Experts of a small language model.
Experts: 12 experts in each of 16 layers, 1 pick a token, a softmax router.
Training: a variant of SOAP for the experts, 222M tokens, 6769 steps.
Below are experts of layer 6 (counted from 0) of a mixture-of-experts language model. Rows are named down (a neuron's output weights, with its number) and show model dimensions 0-255. Each number is 128 + 24 x the weight over its row's rms, rounded and kept within 0 to 255.
Before each expert's rows: "raises" lists some tokens whose logits its average output raises strongly, later layers aside. This comes from a sample of Wikipedia text that the model never trained on.

# expert 0
raises: ",", " of", "es", " and", "'s", " out"
down0 [108 131 119 105 149  93  96 105 112 125  88 109 165 149 141 140  95 138 126 103 112 156 151 110 167  90 191 150 136 114 127 105 174 122 117 122 154 149 126 120 107 127 110 169 129 137 166 167 108 117 135  98 168 102 116 120 165 160 107 149 136 121 130  95 149 106 149 104 183 146 180 124 146 151 164 136  87 142 118 137 153 128 109 155 124 130 124 142 158 143  89 101 128 126  99 185 118 125 109 115 142 124 128 133 133 138 142 174 199 152 117 120  72 109 149 102 102 107 112 141 104 164 123 112 126 118 108  99 140 125 100 108 103 151  73 141 130 123 112 147 137 107 137  84 110 112 135 142 137 156 111 110 131 124 148 138 130 113 106 105 208 132 128 146 141 154 129 130 149 112 109 127 129 169 120 117 112 136 116 124 114 149 160  89 113  92 112 171 141 140 180 154 123 152 149 118 123 117 124 147 148 114 138 145 115 152 144 132 118 153 122 130 152 170 127 158 121 102 128  84  96 134 134 137 149 101 120 107 162 117  65 120 147  95 152 159 150 106 134 174 133 115 172 150 127 111 107 135 161 159 101 158 103 113 157  93]
down1 [131  76 129  84 153 141  68 142 122  86  96 120 116  91 115  88 120 121 139 118 169 134 167  85 121  84 128 133 114 186 131 120 131 136 124 113  98 142 136 147 143 147 158 101 146  93 108 143 128 134  86  99 116 111 112  92  67 128 169 119 136 119  92 158 101 147 128 122 128 132 104 106 160 117 130 120 148 147 119 109 119 157 135 141 115 139  84 150 146 123 139 141 133 133 127 122 140 165 152 125 130 138 129 148 171 124 132 150 135 126 110 123 100 144 143 154 138 120 138 175 160  88 179 133 133 142 158 133 121 152 114 139 111 157  78  62 154 162 147 163 146 147 147 156 167 122 119  89 113 111 112 131 150  87 114 116  83 167 134 115 181 147 149  99 135 123 132  92 117  77 110 122 125 160  99 130 127 161 168 141 117 136 143 132 159 114 136 108  97 127 108 141 118 153 172 123 118 155 131 136 110  90 166  86 124 136 139 127 147 128 144 146  90 136 165 135 155 140 140 133 172 126 135 108 114  71 147 153 154  96 128 124 164 140  93 139 106 139 108 162 100 158 146 151 130 118 119 116  97 136 126  96  94 117 173 130]

# expert 2
raises: ",", "'s", "ing", "i", "ic", " and"
down0 [128 148  88 160 132 137 122 114 133 106 104  93  98 153 126 120 188 109 138 133 157 132 105 170 103 121  79 140 104 123 137 152 130 157 153 173 122 142 119 102 126 143 135 150 125 122 118 118 105  82  96 140 140  78 113 149 177 118 107  72 115 150 118 142  71 141  96 129 151 146 139 111 176 117 100 103 115  97  95 125 130 133 161 136 119 141  86 140 140  86 103  84 130  88 134 129 100 132 115 139 174 133 149 103 140 120 123 129 154 111 163 165 136 130 117 145 125 153 113 166  82 121  74  94 110 117 161 130 125 134 168 152 150  89 132 145 137 109 153 153 127 140 123 149 117 122 101 145 135  70 149 135 114 120 159 113 123 132 119  97 115 139 125 125 127 144  92 120 104 105 105 181 135 149 107 145 115 103 101 133 116 117 124  82 108 131 118 127  92 130 150 133 112 148 134 130 140  75 145 140 140 140 156 123  96 140 119 100 155 141  96 181 153 122 123 133  79 100 126 163 144 112 119 105 144  62 118 140 152 154 123 181 127 104 112 133 166 137 111 173 123 135  78 121 102 114 117 154 132 123 133 165  84 144 104 115]
down1 [126 104  94  89 145 165  98 117 165 119 135 154 143 108 158 119 121 134 139  86 112 136 151 159 103 104  84 127 141 188 160 151 194 139 128  96 131 147 123 153 109 151 126 112 119 139 136 120 154 142 161 129 134  74 169 139 145 171 132 128 161 123 135 126 148 127 111 106  93 139  87 126 146 146 141 159 157 123 129 116 160  98 138 103 133 108 132 146 125 137  84 128 106 132 118 140 135 113 138 141 130 137 138 141 116 174 102 138 111 157  92 151 140 140 130 129 166 174 181  88 169 134 141 146 131  80  89 117 120  95 124 164  92 103 137 119 149 127 126 116 106 120  83 155  77 119 117 131 122 109 138 173 114 127 107 133 169 122 138 119  98 163 111 115 129 143 113 139 124 150  93 158 146 146 136  90 102 149 132 161 160  80 134 103 147  99 145 140 184  95 130 128 157 138 152 113 152 169 125 114 165 139 137 123 137 130 126  96 128 121 166  99 113 106 129 137 107 146 120 137 142 159 102 113 127 161 148 110 146 137 152 172  99 148 105 158 131 151 157 146 135  74  99 104 139  59 147 125 129 145 125 174 104 168 116 135]

# expert 5
raises: "'s", "in", "i", "as", "al", "ed"
down0 [138 102 118 137 156 144 115 133 111 122 117 138 159 154 153 147 170 152 169 133 145 132 117  97 147 116 106 104 150 148 172 109 156 150 114 131 158 109 128 119 167 154 160 106 149  84 132 142 130 129 142 136 131 150 114 152  77 153 113 102 102 121 135  92 123  87 141 145 118 139 120  73 156 126 130 137 119 116 156 114 131 134 106  81 150 141 116 117 148 173 143  55  77 156 149 117 108 114 118 100 135 170 162 130 100 144 158 141 146 133 139 128  96  99 127 143 143 112 152 173  76 150 151 104 129 151 122 174 115  88 134 126 118 111 133 140 116 189 171 110  59 120 176 163 130 145 119 123 118 151 156 135 136 113 116 198  89 132 108 191 114 125 120 119 136 206 134 123 134 114 123 131 173 125 116 117 119 128 114  83 113 129 150 149 103 117 120 139 168 105 138 145 133 131  94 110  95 140 142  94 114 130  98 118 113 112 160 115 138 122 120 111 125 127 115 163 148 124 134 116 117  96 120 176 105 148 134 107 145 159 159 121 113 138 157 151 102 105 146 113 129 150 154 163 151 108  95 124 130 132 146 116 130  88 139 145]
down1 [156 118 117 100 138 106  78  91 163  89 122 148 142 141 131 147 122 147 135 104 119 107 136 202 130 123 144 142 127 110 177 130 170 124 124 151 166 109 143 112 105 117 146 104 115  46 136  95 142 114 149 114 120 112  99 111 130 157 141 123 159 111 165 133  99 171 167 121 113 125  96 123 131 126 153  89 177 136 107 128 169 144 153 137 133 125 148 127 164 108 137 116 103 142 116  94 120  91 102 116 123  99 158 115 126  96 109 126 115 100 148  87 107  80 150 138 128 136 125 138 143 136 145 148 172 162 114 144 130  83 130 198 107 128 154 156 137 164 125 139  83 131 153 142 132 101 141 106 171 154 142 109 156 139 162 100  98 125 156 150 154 144 111 115 142 133 136 179  97 187 144 119 130  89  82 133 148 109 127 129 116 129 128 117  77  94  91 145 136 121 152 137 112 103  92 152 163 140  86  99 144 140 134 141 119 154 123 149 116 140  95 127 144 109 115 136 108 143 101 116 140 132 140 154 132 145 107 130  78 141 158 109 153 123 133 133 141 127 102  70 121 133 114 101 136 122 164 108 114 114 133 125 115  75 106 140]

# expert 4
raises: ",", "es", "'s", " and", " of", "i"
down0 [127 135 131 131 154 136 159 118 100 139 104 135 121 149 126 150 130 122 133 119 138 135 135 164 134 123 143 146 100 140 199 146  93  96 138 135 123 145  96 142 134 152 107 147 113 159 168  85 136 130 151 139 121 142 131 146 140 149 113 121 110 113 188 137 117  80  93  90 137 124 181 132 145 107  91 153 165 128 163 132 125 109 183 151 143 122 106 140 140 123  94 131 159  89 112  90 175 126 156 135 121 152 118 150 102 150  81 131 150 111 135  83 153 133 140 127 158 141 119 144 158 130 114 112 147 132 125  85 127  95 144 115 152 150 119 113 107 109 140 143 128 130 132 107 121 123 137 146 117 146 141 173  98 167 134 147 149 155 130 120 142  77  90 112  94  93 157 149 110 147 102 105 122  82 163 156 116  70 161 150 101 129 133 125 133  89 144  91 133 110 151 136 103 113 112  80 112 118 124 104 161 103  95 167 135 143 121 102 107 124 138 158 162  74 124 102 121 130  82 178 143 114 139 111 124 115 112 111 138 121 103 157  90 130 199 125 129 174 137 188 139 149 133 136 132 123 109 119 104  97 112 100 131 120  96 159]
down1 [118 127 158 105 113 154 152 158 101 133  76 133 108 156 127 104 126 129  95 144 102 136 134 144 144  98 135 159 131 166 130 118 122 130 110 115 122 117  90 136 123 126 128  75 134 105 121 166  91 140 143 127 164 140 136 134 167 179 188 114 124  97 122 152  84 151 125 175 115 157 149 116 156 136 131 126  75 111  86 145 108 101 141 155 123  95 116 120 121  69  95 169 107 142 136 177 169 130 114 149 152 128 133 148 111 161 137 156  95 117 133 146 118 127 116 134  73 122 131 158 127 150 154 101 115 165 166  73 118 113 151  95 162 133  79  91 128 154  85  95  76 134 111 161 100 131 121 145 126 118 151 126 141 111 116 111  80 101 128 122 100 120 100  87 120 116 150 159 183 105 114 100 120 100 106  89 134 137 132 116 113 128 126 103 147 155  91 118 102 157 142  96 126  94 142 143 133 135 141 114 118 167 124 141  98 124 148 134 117 113  91  97 130 109 159 116 124 142  87 173 138 108 130 112 160 120 117 147 155 127 129 126 151 142 116 131 116 158 100 115 138 108 119 101 179 122 154 122 140 101 127 118 126 109  76  98]

# expert 1
raises: " of", ",", " for"
down0 [133 122 115 137 119 116  97 141 114 125  83 138 127 110 123 150 132  81 106 104 124 126 128  92 172 148 111 122 138 102 146 144 162 147  97 131 120 169 137 158 123 106 136 171 134 121 112 148 115 101 156 146  39 117  95 117 163 162 119 131 170 115 169 149 155 134 146 133  76 114  59 132 124 126 161 140 141 138 145 118 167 136 163 151 130 133 162 143 154 128 118 114 127 108 128 125 126  93 120 129 124  97 175 135 148 166 115 140 103 121 156 136 195 143 121 156  95 140 104 128 152 118 145 102 132 155  90 134 119 116 147 162 156 143 107  99 132 118 119  89 152 106 109  44 106 128  94 119  74 113 105 130 181 180 110 188 140 164 176 113 105 148 150 135 145 133 121 181 141  97 147  98 127 149 141 130 134 151 150 110 128  97 127 158 120 166  90  71 160 116 107 105 152 140 135 131  98 117 149 169 150 106 111 133 120 133 133 139 123  98 127 126 114 137 144 138 106 134 120 129 158 128 101 164  98 144 124 131 124 109 105 147 113 149 118 125 131 113 134 123 132 107 120 103 127 144 119 115 123 135 117 128 122 108  80 128]
down1 [102 122 147 149 141 140 180  95 197 123 162  85 109 116  71 131 113 100 158 143 111 154 127 128  94  74 129 144 141 106 160 135 126 152 132 142 125 107 140 140 150 142 107 166 153 138 151 154 151 112 104 175 132 118 119 120 161 129 125 129 123 122 123 118 128 153 143 165 148 167 101 128 136 155 129 134 136 134  81 136 103 115 142 134 111 147 144 182 153 130 161 103  79 113 135 166 156 140 144 149 153 135 118 150 112 132 142 107 170  94  70 119 131 122 130 169 147 131  98  92 155 163 135 125 144 122 159 160 160 124 136 143  86 130  72 149 136 146 125 108 133 112  91 138  91 150 122 149 134 112 113 124 129 131 141 110 150 141 102  87 153 104 154  88 131  87 121 141 142 104 138 125 136 120 133 179 113 139 175 118 129 179 114 124 129 143 130 156 143 158 122 183 118 161 169 121  99  97 137 149 106 137 129 138 130 104 138 145 177 154  82 114  93 141 109  93 123 128 116 109 118 142  91 137  95 165 123 133 127 142 105 168 158 140 108 109 121 112 163 117 162 132 151 123 124 103 107 171  93 125 126 104 122 108 188 135]

# expert 9
raises: "ion", "es", ","
down0 [116  86 123 157 110 106  82 124 147 142 109 137 129 178 129  66 100 115 123 115 119  82 131 110 100 155 118 109 129 129 118 125 163 124 103 163 144 119 107 103 141 110 131 156  72 154  88  73 150 126 129 133 106 134 123 115 131  89 137 107 127  80 139 141 120 171 136 108 172 139 138 149  95 117 145 100 125 117 125  93 154 137 127 123 139 168 126 113 118 128 145 138 129 176 102  89 140 131 132 155 132 115 106 163 141 121  78 131  99 159 100 126 157  96 181 121 102 161 110 113 112 134 108 132 114 139 157 118 168 143 118  80 145 133 153 125 119  95 145 125 113 153 119  68 143 159  59 136  92 128 106 114  96 101  97  97 173 138  98 136 157 147 128 160 115 156 149  95 111 110 128  93 127 157 105 155  97 118 123 115 141 141 144 204 132 120 124 125 139  93 100 150 125  92 138 127 138 132 114 142 146 193 111 148 100 136 151 166 137 118 166 106 109 116 113 101 146 102  94 130 136 116 116 113 120 113 109 139 184 103 127 107 133 117 149 134 156 129 126 125 166 143 155 100 146 143 149 160 126 116 122 152 148  99 117 146]
down1 [163 156 146 139 123  72 155 146 117 138 118  84 114 143 143 121 125 133 159 138 151 142 126 119 141  92 159 138  90 123 152 128 123 154 157 105  96 132 173 117 132 117  90  91 112 171 101 139 103 122 137  87 112 141 108 145 131 158 121 141 153 107 134  80 110 140 180 162 116 147 117 101 146 106  99  64 123 144 177 165  81 122 159 118 176 104 133  91 103 122 128 140  57 141  97 125 161 130 116 130 140 116 112 120 144  92 135 146  71 125 114 182  92 124 112 127 153 144 130  91 163 149 165 119 108 149 139 149 103 168  89 154 150 182 138 119 154 113 126 108 110 159 124 130 125 131  98 145 148 123 149 113 124 157 161 126 115 120 118 113 130 156 145 161 132 123 166 134 133 159 129 161 119 149 161 143 152 105 103  90 145 128  94 126 134 143 102 162 151  96 137 107 135 126 148 128 162 115 130 135 148 151 165 121 138 130 133 101 141 116 120 100  98 148 132  98 141 103 121 128 123 131  58 142 121 148 109 115 115 104 117 130 115  98 166  60 150 139 141 114 147  97 109 141 174 131 118 128 136 138 147 128 144 104 174 129]

# expert 8
raises: ",", "7", " of", "8", "o", "6"
down0 [113 135 107 150 118 121 124  98 156 126 100 144 121  98 105 119 169 163 135 154 120 138 145 103 120 145 143 103 152 162 150 149 166 116 129 161 129 126 114 106 158  77 115 152 133  98 148 132  87 149 105 137  63 135 135 138 141 120  98 111 137 144 124 122 119 102 148 162 209 134 137 134 161 114  99 162 103 160  90 142 182 169  95 179  74 110 164 144 147 131 132 135 138 140 124 170 170  97 123 120 159 134 134 123 120 170 133 122  95 130 110 118 116 139 197 147 133 119 106 173 148 116 140  90 142 133  56 103 149 138 176 133  98 114 154 121 172 142  95 154 163 149 108 102 139 120 119 166 169 138 161 117 125 127  67 141 100 133 142 128 140 121 105  89 121 141  89 127 150 123 130 150 101 140 112 133 154 114 139 127 142 127 104  99 153 109 139 160 133 120 193 130 124 114 137 150  93 125 115 108 176 122 122 136 147 153 145 150 139 138 107 135 138 117 121 147 127 101 107 119 127 144 126 120 138 136 105 127 144 153 114 100 177 133 143 138 138 110 112 148 131 154 120 139 150 166 125 189 113 144 151 153 120 120 119 131]
down1 [120 119 158 151 185 121  79 127 145 190 163 121 135 111 119 129 125 152 114 153 119  77 166  94 129 122 111 139 144 137 125 155 159 202 101 151 117  90  76 129 141 103  87  93 141 118 137 126 120 128 116 111 153 143 140 127 132 127 146 119 126 182 142 165  97 115 143 134 116 138  98 128 131  93 118 100 160 109 114  99 148  92 117  94 109  93 178 165 146 106 165 114 129 154 115 145 187 133 149 132  84 130 129 106 131  92 142 129 149 105 114  99 121 143 158 136 114 163 127 146 179 138 142  89 124 145 106 144 168 105 114 119 135  97 126 138 173 143  59 133 103 114 123 121 121 114 114 127 130  81 147 144  95 143 130 143  94 116 124 129  97 105 132 160 159  79 106 127 118 137 107 151 149 156 123 169 139  85 145  88 147 162 115 163  81 115 139 161 133 138 139 151 153 133 145 164 133  88 134 137 120 126  69 157 141 103 111 144 107 150 142  81 118 123 157 123 135  99 158 148 145 117 149 139 147 116 106 120 143 102 121  93 114 113 125 116 132 113 109 148 107  90 116  96 108 146 145 136 138 119 111 110 128 141 126 112]

# expert 3
raises: ",", "es", "its", "al", " of", "als"
down0 [103 100 154 126 130  75  96 160  81 137 135 146 136 170 125 148 116 120 116  79 136 141 151 171 148 145 187 166  94 123 164 133  71 130 157 139 149 142 174 142  74 124 150 161 127 123 131 118  94 126 126 143 108 138 131 110 115 104 111 172  97 107 121 108  76 105 116 164 130 125 171 141 134 112 124 140 112 117 110 143 158 120 137 139 117 152 161 159 159 112 120 110 104 152 167 119 136 142 132 101 145  84 137 113  45 139 155 112 189 144 129 152 128 140 130 102 153 176 100 128 146  94 122 144 165 143 129 133 174  70 186 110 157 134 123 139 116 178 130 139 150 125 160 128 134 136 125 135 114 163 130 123 129 138 105 177 141 125 137 134 135 156 143 110 154 117 122 120 114 135 130 120 132 114 129 160 131 115 120 123 155 154 108 150 129 167 104 127 146 105 123 207 153 137 119 103 150 139 130 115 165  94 145 142 135 113 132 145 160 131 110 138 118 107 105 132 161 150 132 140 124 151 127 138 164 144 130  97  95 151 138 162 125 102 156 129 120 114  95 110 126  90 137 147 122 134 145 158  98 135 168 101 116 150 114  88]
down1 [141 115 150 153 144 181 126 166 131 146 106 116 115  75 131  75  82 140 130 102 147 125  88  94 122 134 149 140 165 137  79 160 151 113 161 172 161 125 149 143 151 121 161 145 126 135 112 126 125 166 133 183 153 145 113 121 165 128 133 126 121 133 146 101 153 134 169  98 159 151 145  97 133 150 126 148 115 155 129  81  84 150 126 100 130 137  79 150 134 124  98 120 107 166 170 160 106 128 105 135 128 158  77  95 180 150 164 132 147 146 140 132  94 114 109 124 140 112 153 122  94 141 154 167 131 102 115 150 125 104 116 148 128 111 108 172 130 146 115 133 110 114 112 173 129 112 105 144 160  94 148 123 176 131 160 154 131 105 125 136 157 123 121  99 143 115 106 136 106 167 127 129 138 125 125 122 167  90 143 153 134 162 142 132 128 111 136 102 124  90 112 113 131 140 133  96 133 123 177 101  98 162 113 137 120  93 177 109  95 147 139 112 181 145 161 143 142 139 128 142 133 125 135 131 138 191 123 117  96 169 142 128  92 101 159 113 127  86 157 136 130 106 114 121 109 106  71  88 135 108 131 123 132 133 136 150]

# expert 11
raises: "il", "'s", "ib"
down0 [158 109 154  87  93 115 136 137 143 136 130 140 116 164 116 146  97 151 113 100 125 111 137 144 125 108  88 134 108 153 171 104 121 139 116 154 109 149 131 123 140 111 164 146 149  81 109 119 132 112 179 160 130  79 123 136 131 144 110 128 114 121 138  85 105 125 184 103 155 131 121  58 113 155 164 105 141 156 122 137 118 156 159 107 135 141  90 162 131 134 152  84  96 157 118 144  95 121 104  84 174 116 106 106 142 146 120 164 130 133 121 138 156 143  96 168 127 138 123 115 118 115 134 136 126 100 147 145 150  71 168 119 133  89 130 104 173 124 138 159  76 153 121 133 110 154 179 150 148 143 116 177 156  72 112 154 165 114 170 109 112 107 148 134  96 142 129 144 123  92 137 148 126 175 117  94 136 129 127 159  88 107 133 124 110 126 164 135  74 151  84 148 146 102 126 144 174 110 110 154 150 118 135 134 150 153 125 151 133 137 112 108 179 125 104 103  93 166 125 151  86 145 151 153 109 154 136 126 119 111 150 154 125 123 183 120 117 123 177 123 123 140 126 129 108 121 156 118 132 110 131 137 114 135 132 132]
down1 [148  98 160 165 155 169 119 141 104 145 120 150 160 156 126 167 127 108 124 144 136 143 133  78 116 111 141 114  99 142 172 143 174  78 135 111 145 180 180 144 157 192 113 166 127 116  95 159 137 145 189 107 163 114 106 115 130 128  69 175 109 114 147 128 133 116 126 130 162 138 155 156 139 149 151 124  97 146 144 152 120 126  88 134 113 145 204 154 152 119 126 127 164 184 132 103 129 110  99 136 125 108 167 155 120 159 180 131 151  99 123 139  95 130  79 108 109  93  89 120  99 126 122 135 126 119 144 118 115 137 139 167 120  94 143  95 129  78  96 110 145  84 120  90 131 148 131 130 142 136 157 121 126 141 152 155 131 180 100 148 104 108  93 147 128 122 151 139 137 129 120 122 105 134 131 136 115 152 150 132 123 143 144 152 148 132 144 149 101 109 140 123 112 148 120 134 152 123 148 123 110 114 132 118 144 136 129 116 107  73 151 130 154 166 113 154 126 127 148 126 143 143 133  99 110 109 163  82 124 102  96 133 110  79 117 129  90 117 158 154 130 122 121 177 138 120 123 134 138  97 149 137 120 174 114 141]